python train.py --hidden_size=384 --hidden_act="swiglu" --lr_router=0.000571 --positions="rope" --rope_theta=11400.0 --tie_word_embeddings=true --beta2=0.99 --train_tokens=330300000 --dataset="wikipedia_en"
Below are experts of layer 2 (counted from 0) of a mixture-of-experts language model. Rows are named router (the router's row for the expert), gate (a neuron's input weights, with its number), up (a neuron's input weights, with its number) and show model dimensions 256-319. Each number is 500 + 40 x the weight over its row's rms, rounded and kept within 0 to 999. Numbers have three digits each.
After each expert's rows: a language model's description of what the expert responds to. This comes from a sample of Wikipedia text that the model never trained on.

# expert 9
router:584535456449497545560480450482509574568441452493500469563467575542560558550527546426532535515502494518529540440524531521483523460527489464456524516468491504490536467493515545540480438536500549
gate0:552470482512533483582462560440474459512499431464393466442492502581465528469484492457480524477529506518424448497502519401502501517492451526497502504498538519545483425537475473441562453511520518
up0:417459499576493550474411480474497492531537482545598451508516454405505492491501451547492497503577552488520506468492443477479479495479524522507549484546494506525513532459505535601532508499531491
gate1:463484515498564493472431495568476467513432442463531513422494603537519510450504540536583471483468500438546513492516471470527464507558565486483522514507498495497538507496477486597513499489463465
up1:484525513583450521522532461452557498579583527523516497547476455496488485489494472486484470490468503532541537542517581478483581485548478500590504371493509477505481495519432450457547576472503554
gate2:457481496469481566488498483431466550453499486553474607504464471512533470458500525535424514527566525521566574521513481501496493451470505488444506476421497484523424518564482496517505483541457554
up2:491525463537494429490497533531473486509498505444485493464559587486498499535534474384529522484496476524351523547457491513523493521582463497531549545593494489526550466447501493482523482387569448
gate3:485587559454549418529479486511471441549567527563548544489470542468519517472454471507435509544513533445469455555465458520461485543503502490504511473518459499486461445532458394481483474415485474
up3:476518441554546508515394532472553536494472443413562525471392462499535498552529480546485523519447519514505475556556504494541491498516464475473518526547538505497486492497571539480564554505496530
gate4:522544467510544427543499442488477499504526517562503531450486510561531483418430476550531447494510437483427469545521526489461427556479475503456537449558506525392508496538486512463451436502465481
up4:559508475505559505544441398522472471435469539519482507431584481483519496524467444495461397514507506507492434548533554417458501566508490478425549495541528484492520488491514442506556430522489574
Description: Sentence and line ends

# expert 12
router:534429549519461515545525348487499496560415514481519527507463475515515579483486463525493459519462517583571466462517507435513463525432519512479485442443482515469496571524492509514481480493480580
gate0:406421525512491555489502563450517497494517486493576508477505524469561492441464464527518466473558476540543425453520519545542512469537585521522538485459525517526505446492461470465454496527465545
up0:505530439398467466502532546511533535457442452446564490536489476425471490467492503509428517499535535511569465495526455522466567554475546484522543520515573439522484524485489508514516490481444511
gate1:487514497505515564467558504447558547536513494421499501455441494450476515512487517494435502478534523473505478492562505496421540507480437514459489493512500562501455532592514497523492554553516585
up1:416459476533544491496505520440548520545565526523413450465495576396493506478536526541507506458473491541574504544511550478471506520506484499501487469478517509479482525505471491574575524552501501
gate2:523468458615446500498518460436576496567511547430542471454421463552536572444514439582591534507478507595529517552438500508492443551373525503505500485486499400497490511498442524479533490456519473
up2:477492530507508478474489481451491530485460520474482499484477615455554509517578458489461536482581509478504455504497545485461448433416506510448531568538438467487519593494510519513450470461461503
gate3:528550504452479425556398450444502466538551494502564441479529523477476517455516572475566487483470541494539534467539598545477496526574479485503490498506511514442428440499492505505417443549430478
up3:478508562525483512501419479455512500590576511482547459465510523503463551471504477472531454474497531500505453533550511452483514493489528518481472502509511547473487512445469489551453474550464568
gate4:444449427533479498511512518441566545468501548524560556538463456437462450410571417502556541466522536478501467529532516508446495481462526530513545476536517459506468480443589471501544499473532546
up4:462461473502516500476530496476563559463531484544577560466488449518515462481456461501505471485525566516529480446515499503455544460504442490502504558486508494521519518456524464574445509533523562
Description: Prepositions and complementizers

# expert 3
router:507547559473571557594437524532473544527446523529492493527508497521489454572481537520434467535563521507508553532498523501427489477541477466505571576545586482419504493521485490512474516528479560
gate0:532461512460490556526425496566472466590509471485433547521524552463488591456428486509464456450552563427440502507466445467448525477481527455584584499530546541486407512540536452472504528480475461
up0:538515466496558529520515538574566527493553575447485542517483489411518463440481467537541489429514512477451462473518467508498499571521495493576507492507479551445467541485528454531528570497481475
gate1:489483507445491477502457494505512459543458556546507539467503500497492534512494524496492451481545534515584559453563500527480518482426454488486526494453536488494498500520512558522516496487515543
up1:451553534509505483518445505491513415529481584517523581415446539499543467559533526558478463513548503469519602500477500531512471509475509541452566561551519451438489499506556529494518516506518528
gate2:545530665472559474528551523548457455570480499520434527523557510516509482515512592510480468474509488485522471460529555467459449555443484414472513506481464560528439469492476493532503524519496561
up2:556515614454495490508490473523501423551534552502514566508488566461525385537516458447465482503554496461540507519476543554496473546464504496507518542484441496515446500516521501525429522448543461
gate3:504460471442457457522433500456490500500446513503474483465514465432485487436515519504428508468558515526489501572566553502487510529504522516457506601532481508537540476540537569468448479476489493
up3:515553519513550480473503482542501561475531486511521483457401495554528512523453462523465494492524578443526487502462458488552466517500561503514474453440452534460511498519514546538464515518509567
gate4:507514505495535542573495531444517532530544486524512495525472481482460431548442555500413541540484485509540592601469537525505506526527509471460486526545516491495487471497479450502513469512469462
up4:536418443489532469510552422573486497517630502552525524476545470488528517473465474463475552461492494489500476455477513518497463469534459561461480573512557531473538568510508538555487536597532527
Description: Release verbs, song listings

# expert 5
router:550491497487481536484538456466500562465537519484581505515488506508493523538464493466511498463542515501501555446510530459591509489467417499545410438533536505572495480462505578545503472487535501
gate0:554486518491491528506493465555481484514518536528466549466567472493487567521439593513563472512494487457518535470519507517578563637517480508475471410535481536451488471458494534525531496407505528
up0:505476434485500504499492473520498474562458529516431465439481533554527470531518435512550471454535572525578483565422577524494498513468533478479506518506508472506504562494507498524484491562520477
gate1:446501570482461565519522505507537433536529570473513512532391521556525563423514426587500524544484534530570586554540473462461481477508551478461519529511503584479482516518490560513478548553491460
up1:451471456573497448489470485542410478566474418528444468519450467448524461544577520428457408470552498501481506495466493529535581477458445508463485487465507435496516530506525495464485499495488551
gate2:541547583441559483502582528435460511459426535578511586524476545499507469576503524509568420522544480391486527473457588514494492518500474482475461529517481519495552502425489584480481464497435582
up2:545561510519547492464539552407528441420442564492459536516444534495493415573489519555547458547506433439475498562553556465545464492431511525522534484434478520474498479431510496523417499487434505
gate3:491599416533476578533442474489539529497524557534572466432457517523575457523527517565498454468559496515496476472506583562452463504455474558502506570468558527542530548438492575555460501481435496
up3:478600494587473573548485414513514501485459538547489576498490459504534511561600556542535445486551497456515482517563569538507493507504407598484472566546527453542500491522500530537496472407407487
gate4:547503378478434584504558463446487456497513482509468464532392590533521513515508484513522490469478466468515530558451528604488587465521498503565447470456519494513474384538498452541505507512549536
up4:447509506453548431553504542478476553439482539480436530508455494531453472506479454561434462483451506473461456482511518424494490486496497544516551542548459512481507550513515570517480542604473524
Description: Mid-word fragments

# expert 6
router:428517515436496441526472477494441430465476472549459480516498539458498507549447538529468537465512494578544519504459415486408514536493521449554543552424459491481539530540499430488434454515495522
gate0:443528459520366494561479482447460506480514620561480507496497490526500496481551468526470506497472505507487477457479475509457473514463541475515497427518491560542534514542552542511486461463495496
up0:531458534539637565490521484495516502525478459509513479481521461510515535523513520457494483518521411492506524500539580519533478564505470519473499551536513411484512402493452555556463518496517484
gate1:542471523538386526486488512539655543564525478543475477512498453514505503520573478497617468453445545458547478505570584552568522446495507511606570504497533497498545502506491516463532574538484485
up1:465507469450512487520588516510518485524495562512487500466496463485499503533468531484516474507595550515524483416517438499489456516486510458573434477415512484479483522512460453539496469476546453
gate2:482444544537465457501511472517547514409572494508465507444467520441534466442496517507598452528487463509539517550545496512524433465446517499499523582474488478522499482504553482528505580488539445
up2:550521527517518520501423495526490486498527556552496499551536504536504501486531493538504497503559545488647478574467457469493499463504496460555504553480494521516529527477499567549547476499540547
gate3:491539416507479477564483470556505557553468533519508583460447493467553577501510443473570425446485500465536571508437541464487536456538584557539462561518463476448522541473463540583444496463488567
up3:492527457455478455563478503530485563543455551490488521489448469476570553485503479478572437455516570525501546519472539492472533519518557496556481627541526553440505518559456500476437480463500559
gate4:498525501523582494461508456505577457578492548452493565503498501537559540496512508559455452485477449461516595497474505539490553484433503512458533537502462489494530508456510547473507561466495533
up4:450472558513469430510493503516506468508505530468485388467523507553519472470549441568539531432546540481591464528482414537500597434467471470506494504487520506524538440431433522435491519446447494
Description: Opening parentheses, initial letters

# expert 4
router:511498516545538503476486521510514491572485509485460480487467446577473459423576453509517428525466443469477455505548553567512497458536500501483528520475541528463459472507488505483545518500475466
gate0:395467498495487530505451489438478509483545506474569496498504569490480512537448460558436481496467540499560503477468457431484471496413531493491478428511519459549502550529463547493460464519459518
up0:510524526516522476477426461561384503454502486464498441539473440500509509492472523445422477477536516553463579467412482439515491529522492487482503474499489505542562516529509498472490464436457539
gate1:514533552466506427505537505427498488484516469537519485472454454450513520527561517572493431446541510511478520439492518489515494474547438465581503451448535540514487539562519501527478537441540446
up1:524440457514464484478533381533583495541501467498523541357510479442513554575558477484524487473538514507511552510477518584480471477459561558544467515486538492517533534425516485532550475477549539
gate2:522456530547540490525477507465503509509534568556508502575488504458436549532538450534532476484530524514529532523488525474478450478461464489539460479476471443454445462498475528524496481554462467
up2:580556484508434482539485493507556590552474512504520446598531456489516541456558466504502497554545493546521447510509525535489483483500498499496441498501430464428487426437503475512485492533424466
gate3:483464567537419458456500515511510473457444523459565515531438508416455548515468494464532401405611522545483476508530542529492518484524431520469465435485496560498527499525470517514579508460546512
up3:487539462469587539460496546568464499437589441522419508499489483504495476497462584476487559544389545460504525472483456546507477502504537534502491519488520406527471499505464451532444499501510509
gate4:515580482512552488461523464481432450494489387469524492459374531457489572580513460487529490505493558538444505473431504524501518537457461491509512547449517491452431484521473517546475497464568499
up4:489500556575584553521484530448503513516531526544486487634438502565465482432491438524594493468525462503495473509592471540442507504547420554532434435514473566486445497513444501442462524452538556
Description: Mid-word name fragments

# expert 2
router:538543501510533509498537450470452467457495457568500507578491527548496514475486433508474541548402494485479482540504501534525564561482414496459528484523467460514490462504491412520519425500547474
gate0:514406558522487601515485494465552513491500470491480567519535558477543501526538459439492459494457443503474482481508486468474482484444522482522498541467456531488462475509494415475481543483494504
up0:542522542452497510466530474491479519481496501537490498453497497473497474507496555404541486515530543551535472583535527529457500516564483532541457464494485530464430492544501518479507562462544533
gate1:486442493513473588487488466400564508469564582530600506508489554549518490449514494470576489507565544482593503523509601537486522545514529467510453444456472433540514494500561493510483444563475547
up1:472546504478490503464494537452597563529530531560546461491543465512521498539411552440526457523466530460551515514541630572460480507507508502512514420441489513523505424484499464486493467456410545
gate2:483540454545516558494527450501529525520611501486562492561497432501587455513539484523490507531482484479557511512436499504543531538514539492476473528474524469472456581589491585527491540559414474
up2:532486476459434444456520520516540478466504501495452541388521530500425539506447547440506422512458543472459500459520561532446535465519428467439492481490530459454552475458522409477524468442516535
gate3:502499523488523543522496483468472511462534525496516526551500433521511490478448516489545505426463515478511495540546493435470535534507462560579433534535467431478488407512509427542540475477592510
up3:508452525488608469490505480468473557459522497497497501571549492472497449476476527458483502509372523495529383572514503467511532505519499525504518539532510499464463477495527511531517471487536476
gate4:373475458507432460533447483426492501431465501453475511434463554505524485560494523542501454547565548560541445514527535563554528527506494469470504516478499429554509519552519512437494440455483488
up4:427557565504499572533362449553506456466508522499521517550513473536479507491512546590454483544508509516452429502548511528548550506488519507534492558481501494521555473530502511522512532477527487
Description: Family and kinship nouns

# expert 8
router:460487546483528418495573535525598462519540483532497568499501490468437526497447466522505537428568516487450497540422507456530490479420474506544533451567543557546510532508468449420498512535512454
gate0:513521515485519552504489507478503491550481456515506498476553562541438487563525468485471540520529462524467378413502442435493417569484488384447481506525498494504481514557493485500551493507549475
up0:487516427523519495424507509513609522496503552450463462443480489508589541500504532593520457502528566524481483522501481492532567570544528544521551494579510455486491523512490469482509506493447532
gate1:502560600494494510483493535524536517559473508478493425497456528545553566517524466499494526493474484517535528516522500522563511544513447508422582519521526527632477443438481540479526506489546468
up1:458461446500519484566483516498422488473478475526475543511548447434458461459471555483437517463470503548478403421530481567461531515593478479499448480385457523475531492476503435504456473605411571
gate2:500497582508492482531494590444529515434457519451586467543435457566510439460581568486470503517489486555447497392568490505545511531460455467507574436499476573476499511514522551506523496467449557
up2:467626479510480539485539463487479564479611491524556499484547474507560531503470492520484540489480563496548462565494508552540584515536515525477562529493470564445550512496492496507546531490540486
gate3:473533485523494534565514484555478446445504452506508526480528530501489567564481554560511457521509583486506567492467481475519514442446503457488544464451438479442474571483558509527514506549519546
up3:511466444478495470490557494497461459484517573452607452526592506508487452567441459466516498539500596520516526469522546456499454450483581430522518555517463463471495520485538424547459523487571426
gate4:558441536535458550489505455453522457501481529508521510543484523571491485468531457483530521549482497488603489473439502516553486571440518478496483489526532458521441519541461439479519537441601477
up4:523437500429530563519383475462487417551450410514505473488490533533454462510496488543476483495575503520565495536513493495434438515501535473505534461469518444507534481575504474522472463492480462
Description: Ordinals and modifiers

# expert 0
router:501458541515431483460513480494553522554569533389483515449511412470511504478511575465536379408538511496481448443530491525584495485499511512557384461471493549563440526532514533473483536440510539
gate0:455493547526463509560528559510605532497526563509477510433547640450554443518577540494553495558548564451523509518486442561492409455494514470457486508604460554451496536516552482540485481539471548
up0:448517534505506540478443553516510531501514466514447462429506529477518489529433507487489531595528532549522456500492426533476483510492417498525478559473466553530514597562545488481542532522504537
gate1:488454455423507466507557513454493521474511562489505471401516479456465445458535463522551426498508519551495500483476572472489520463444540536452492476440505540527587497477461505458521471528510455
up1:492535496502484443470467460502492491532511454550446514434497474500517515531465494488575518515593484524596512507415588515474561489575494530520486519446494550463540495482476569425483498591494493
gate2:408561465579428554404481485466439456525488503443511474570491476526528469507475489489538508498567517488555516471561542482515510460595614468504452501527466487503510558435506468549480515474497504
up2:472540447568435503390527497425451444504511516485502479497464463531555412486479429498471475483555473445530497497557500459531504516536571513522464504525433482470462514454468552443488524473532440
gate3:408518521495468476483542490462495499521512505480513489510484489467469513478577478578559475560560484527509478514467515440509485471511524446511468504478488516466499521493516569507518498442465457
up3:490531476445471490552492475514502521521542449544449494460488459577501521526495486456500528490447467585527507456490558455469453464522584470605530500601521481474523508542406499595575456480544470
gate4:509526541538552434511571448514527513482516535535523490494456490511595456466548464460480427536429532495435481512506585544493498457458522510501431491487432548456494531511535519481534504494475480
up4:541467508544474498480466522524466468516515521467518478489475533584474551522532443517599509475566493526571506577517487452527510463538572522520524443555567420461541486455481544432518539499530430
Description: Word endings, place names

# expert 7
router:530468478494538561463529528510543442494529397554435582497553493458503530552489520505495533475435562500526443536480476474545453530499456505429562508584512463499460558474480455556512596524502496
gate0:415507504532460493527420472470523447537495492501549504508496583510460493468496508522492453562462477544492419535439523473502510476546441537548527467457466497532476491526553496508501580543498488
up0:496526457554532427461440442513443592564503494424477524516479428528500548501518493564500491474553479425443492514451527514473471488470506395512476530585444492531498517496534492524489397512493457
gate1:464530412464525481492481424526496506562485492473475518525509502548594492468500559501510513510493549490503546557488507481474466473477570579472444465479488433458522550436443475500511539496525518
up1:506446515468466492488546490435464418480556473475527516465450472438539491480577504518469460433497426515486475463537382532512557436543452440478530533492500492564493453570509507495472479470487457
gate2:492532528465498527533547455514458509474417526522479511520483479467545487536459454450497547530465566545463482470565480542412457496473484515448492448499522474559556447521578431447477438473541505
up2:557503529487482535522517496501491458477531556505544436503486511517553510564518445565609521508551533503512493450555533486465552459403444509503480483542470476554498433449504600485478495411473512
gate3:521496571512528490612505476484581482511517612419477492515473484515492512483579476555525464499490449469494436495566540519500483425478455548547465526473495486486519507478507449479476525536488521
up3:512565518484583484572565499472482467534502485486499519532467490424531532574495482552532478557581566507591482553539536489509530540490459463497498510468414583456515497501518481566458479444500438
gate4:539526511496565419535536437513527465496481420541496501505461571521496533440512467496485520538516482473478542474560500531572445543519461490477446449564427483478536481495533475551519494466543474
up4:539515521503485423536494508492529526524491420510493565519507583542411466415503503476525519456518525446587484488473460502442514485494508527571511514502501481465467458467520435587545545488459509
Description: Years and biography verbs

# expert 14
router:560480527400538471543559536546483483521598489487466521478537527441545531585532509522482462435515540494485533497509453506572531527545482468532474518550496537588488510536489469470466476439489470
gate0:496559528567512495565503478496434485445511468463549551456480541488540552431473510550551439493539505498570431492558479489519478528500450493505454570619439461500487457508451518519532604473415466
up0:529437534550468545533459524481454473438529477453589503492479536471498528426454490562525473469508495537590486436524461508538483528507461504445496574567479497495459529499473556489531569522449476
gate1:414536523548489427559496539511414598545561482499524467514411554456521565412556463451463477534471538478484503601482502603526572493537443567473473525524514474441502504492448565494583512510464474
up1:484495470542516377450472530510559437465447476512525487473491471477518507417510473520535548461521543433512495510493460419420426517509493486502487561496497506510455584532540468458481495528565504
gate2:482403433486503533469526471466497542543506428501500583473499501468474471571494544519529434519508472506509518482487527514485412490511500519552548518502506416484520447421524444473475462539525537
up2:481391529506475507455433500584575437509561501500495501449551547486487569509463500456503516449518550560562515518498511495494472471433411454534520478453512469455478499497459463490482493443582458
gate3:412427571478525406530485503522409457477498544481498527471448436485534461565496480520429501513406445452512508534562514490512458527519459551477465408493487489492459530528451495553543513491531496
up3:515534453555424502481523483527505521498484421481498471521564561535484487466490500492573521507496505546574504469452502492505451506461473482526517557567494423497509446489548419497493505526457451
gate4:540549582435439446563531463499507457533528516464471497448531540551517471489527539578565455516483513519491472539537492501569517400483471542598495486475558463528497510523434500538607528534453502
up4:438486524553445512492503454481510424549472473518541440477517512472527522587448532501468502524503515477497475433452520502434550552480543444501514501530487539509484516492558554523518454493481504
Description: Geographic name words

# expert 11
router:504479516531494445438489486570468491476574505544479498424478375482386497489422555503510485450550499464447412523526518553519538536533440515551548467470523507482484559488521518485498528465511515
gate0:549490465502507520457499522550485522597474432507453475531440562556504547527467504547469493526464505490499423491460501452522517570470439509505526542556482427469456503473511391480471523555504488
up0:498558430489579421468540544529472466556502483542516472508496568512429538509461478538473473537482536556498450435457498455476478570521456481557515496491538457487499485468493458451438498596483465
gate1:514524471542510510518563502449521490512522535489434494544463451501484439487438482517495486481490499554539601440480495572423488513506444460564416504531472542466526503546464402474547526536507525
up1:479519494537516496501419474506431521490437474519571437518469482541444560476505563487543484502482508512435536489495512535490480485475588499471536503486545443530487590458530584600458466503500521
gate2:479504467457469532601445542510462536530468558509531550536417478510497565460552508567435481537491503507415574506486412464504442502532500511538492547461496438555499438496533548490511478531444445
up2:530538493533504500443528431458532448476437447472442454474488547515505493464538568453508489554469510534524498525524466473474623468499441506442537513523498524542489460477473494556491469519467515
gate3:486519478519479497510490469488555507479519558474464499552512523454492530468522505451545520485488473516486474459504519540524536523544540425533429518490487558488471436554479527512476482534513549
up3:536490443544510503511443527466499431568423459474548508481436538501548511513520508506477451540449570535502493500485525504462479467505469487469525462532539489494522533529507544500579490582405512
gate4:478458454412505440410438550463487512454495578450585488473478492521490512492506495562540460485486525554526444530470487534475510560537481542489552498515551518536453465473539514491472526482486499
up4:506549556494505576535568494545530437539488447515389582540499516502525514453479515499562518489500489489487503451439508457516451463470526457481514513491459525502504529479461551508512501580467539
Description: Number starts, Latin endings

# expert 13
router:485550561506521558474482564508477474444544554512442507548530519507441459506536512527480513504472503436457450562505556510478556451493432490460557533521503528498479448543495488543490542504502548
gate0:541470487480521567497571582490490543469502485383463506438498541576464452503493573461484516488531518436487499473563504526457471489478524566495482466525544484470503469433573462514523476467444447
up0:471490491546550482507560483493481560470488451507448506482506469442479539618472532476539546505513558613502458460558430466432517558566495466486495539508503522518464540510453456519495489501453575
gate1:539504487486455453448515503510477466567469470474478447520481564531564468459527469507472520472448516470414523484462511547492527451547491508508395547636526456510496540468535570540551463569490554
up1:509477532492554485524458489512510465457514539538538571482466537449468517472423494548518488529512475543511523500552542447548418569396494550509553543455490519454461526578473484441472539484518489
gate2:474487516555591505478435437488436497411460517524491478489496523469405484428487477485498531474521449498417552469491538460441455482474461488528590369443515505476560509464501523494506518467495508
up2:448467441518548499480448448524444515466555480551513512510487495427449467448489487532498463419554492498454511449503494475427486454488510502553550465460560543477524505445481507497459539524412467
gate3:495513534519555457565446552496487638474539463492414453471521554485565518478447525562507472436569557477488483501498505564484382488503450524569531484508459502496552522545562534488547460524473482
up3:484472445474484495492461549543444401436518529489512581520468509491469475534506427453529484477502482490493535518511518554525520539525481449510572561504468526527463546546464391428548502494471498
gate4:531464443511480567503523493451491508536441541448573598527546565506471553451540507553551457442479538432512456557560520495531476444545423445409428466483469548530504482515537458575476500518479458
up4:499512435521511523529496513457453500516502535459545614496537533459460480465507468489596507453386449398525485577570515429524453492584472520449473444430458555487485545507507490519470499521489508
Description: Auxiliaries and comparatives

# expert 10
router:451484561542485520492488528474449418407523570438515497449524469486533447467528448533451429507441526511520469507497459479476479555517526500486448555482448460495451478504472486536513531410456506
gate0:465532449505509536546470541516443506425494476448507434477524600473509522460508461524426409571492519599508574542448561461535553493541590544430496536468461489420469533491524483489462510469463543
up0:485494464501518485548461511443508460486524528509496475532459616525482491447507523485439440596473510536519504545416549475499538497465522577448461499462438480438462495446476540501464506501438459
gate1:527492486462503509513441551562549454528576529468529528500564522456461460507519466533482469505487554446487525478476553496552512486545523480473482548522503433536445501473522465435512488422526446
up1:542507491472550514504464541516532483514477515472482488512477494456537539547518450489431527477547557485590485455498542500532533508451498486496563557591515495599485478531491469541462459411530568
gate2:589480509502451601491517528474512551503501519494489518481465487513569540515497484450582433509502513454531484492577476499462498584502573437521536480464508518452504523497538521477460546552455521
up2:542513495529468528500547527571500500568552525501509456450447501574500538539493489426544505523516458408530499566500497477516462539467581446530481495478471487434480561446510490501536470489426449
gate3:521487493552510475510472442545509514472433455459511487509439427521476508439460564556488492472486522469518522465525487446533552529467489485477475490483542544498467530418485495507498460560529515
up3:505459499463593567539449553511472511530488528496512574499497505491471530539499520471529435546504527569469447547490520531500505472512492493472561481510467406582539540501481529525526465469483566
gate4:485572521538514447512516475434482498522553436551521465512524538442465528486498561467507504461483526453579493482490557463486437494525553527507466463469510583413493477523491463507527486496508514
up4:468460541562475560493464523494467478444569545492527431470495530506426502373579442490466525500459490500503551453431513479493459528517584449547530515425464517429458470489479522410538500420527472
Description: Section and sentence starts

# expert 1
router:483494413504504444472524530460525437492445485507499464445474549491506533517535438520534555485485478542566540466452498449444437486450559457481528488447543523530536485439485612485506439541453471
gate0:447533476514504513466548495491513530494512512520526485475493508562514529475538522450490510484452422486465492490501489522531387468484474531527515493531460584521492550539479523390538490488507474
up0:481470515428516521533507473464531448408417531511459553486464530537468532474518528496549471476465552491512562558471528504548454500525518555480527493508483442539518611594517470440451489493499435
gate1:460528492470502441521445559436547529501522546425551440501517560470508524543474512428534544453464535409540566485564484521609467502478470505456509545508488481475518498533521523462516477509525568
up1:608533469501412499525514422488473492391520524434477447542539454528455556543520459519536508483525540495407546451491545508470483534516487499513452490538495523471488471499535544556538440484617515
gate2:473458485564466506596528557489514543447456538497412492522462473550558460497554461467405524510527469514470527411479509595528545493500498493463476463478435500525532498473444485537519443430441502
up2:477528524504460535538558470476533454514485539484489507582547475530527488516545448491522510492439512512528522506479472516432558489535467501489524481446524556513527493533494486491477527437478491
gate3:403486428491500489483556426469440442511458501500528520514542548509553480498452534530501481540446496539522479457442512487431483569476592512542433521481489510518497608528478487453492434486493553
up3:499496537541514555538394598430512530503518489542484522565536530533454605537558461511590421451492494436528545486560453510561477499515497477490498529539559549516475506497498475535425537518589521
gate4:466531526502500440517449427526514508565576528501507468430483546520527506524509517520454498489583466522504470473463508561530498498454486475557522516488505499520513566455517504503520517502513413
up4:445473565508462579576422549462477493477553581503511489490459530469402468592508524487475483487483458498512440593518575536506469540516504514487571511499490532477546464544548545514537503431487508
Description: Sports stats and digits

# expert 15
router:469526466573495461475465572428533515447498490491566435495478494516481480463451505448576516474544470513435600510490517555471513495528511487561467520487507471469532482432505523506524461489549404
gate0:558425510545456555495528499459430485586563459581563506475510501451559541450476534455455542524496516548601499550546486514507463463497486492513523453501497472473515533513491437524500528483569527
up0:530538461423545528506525515518506504467496538443565442479459460456498522458539502518534414564512475478479507469518465529511507567511534518517464524485472499502430541524504534515528582491501515
gate1:478536509522580534494502484467521546497538555540526548487462499490505508449507505469551427458423512450493601524492556453517499521516526497578540524428495523402486469508462516543483478495553533
up1:505477534578521541502504480523484509444509520464576424587525492538536473557464428452646429580519448528457513462602412473490573511492534477526549540538482432482506542496524502491552503478490461
gate2:473500514435548506491402467475528471559486538506562497513443531475484518384526473491506487489507447497552490528485535400548448545549506484587460520440482515543515489513497522509538503482475451
up2:456541576482509483482425458492491463604498488528495447488464480508510607458441487509534504466508534559568509519520472444576523491539526482509472466477456481537549513523528485485463515535473518
gate3:489511545430429453531515515460481519484493506507440591472499554581584537473582530497427463465455572421510538557487466495475509564469502481484480471499458535569509523460529532444475493515493535
up3:472507482570532502563547460499419492486535512522475416508523504535494491528457469552462428512520481541540439468509556493512529416470430528568515464469556429480580477527452500452530519475486526
gate4:459545502609509551466447531480507552522566497481504481513482498517529488429423557499503503481499426493428514487493530470502541513465476552510445462489467454500523483559408499462496514540509501
up4:520455499505489441534450529545474501517563461447507438512458540471443491401551485507446498509487546503522507487495439509512471491541503473510569496508542494519451503542523503531579500477519498
Description: Year zeros, institutions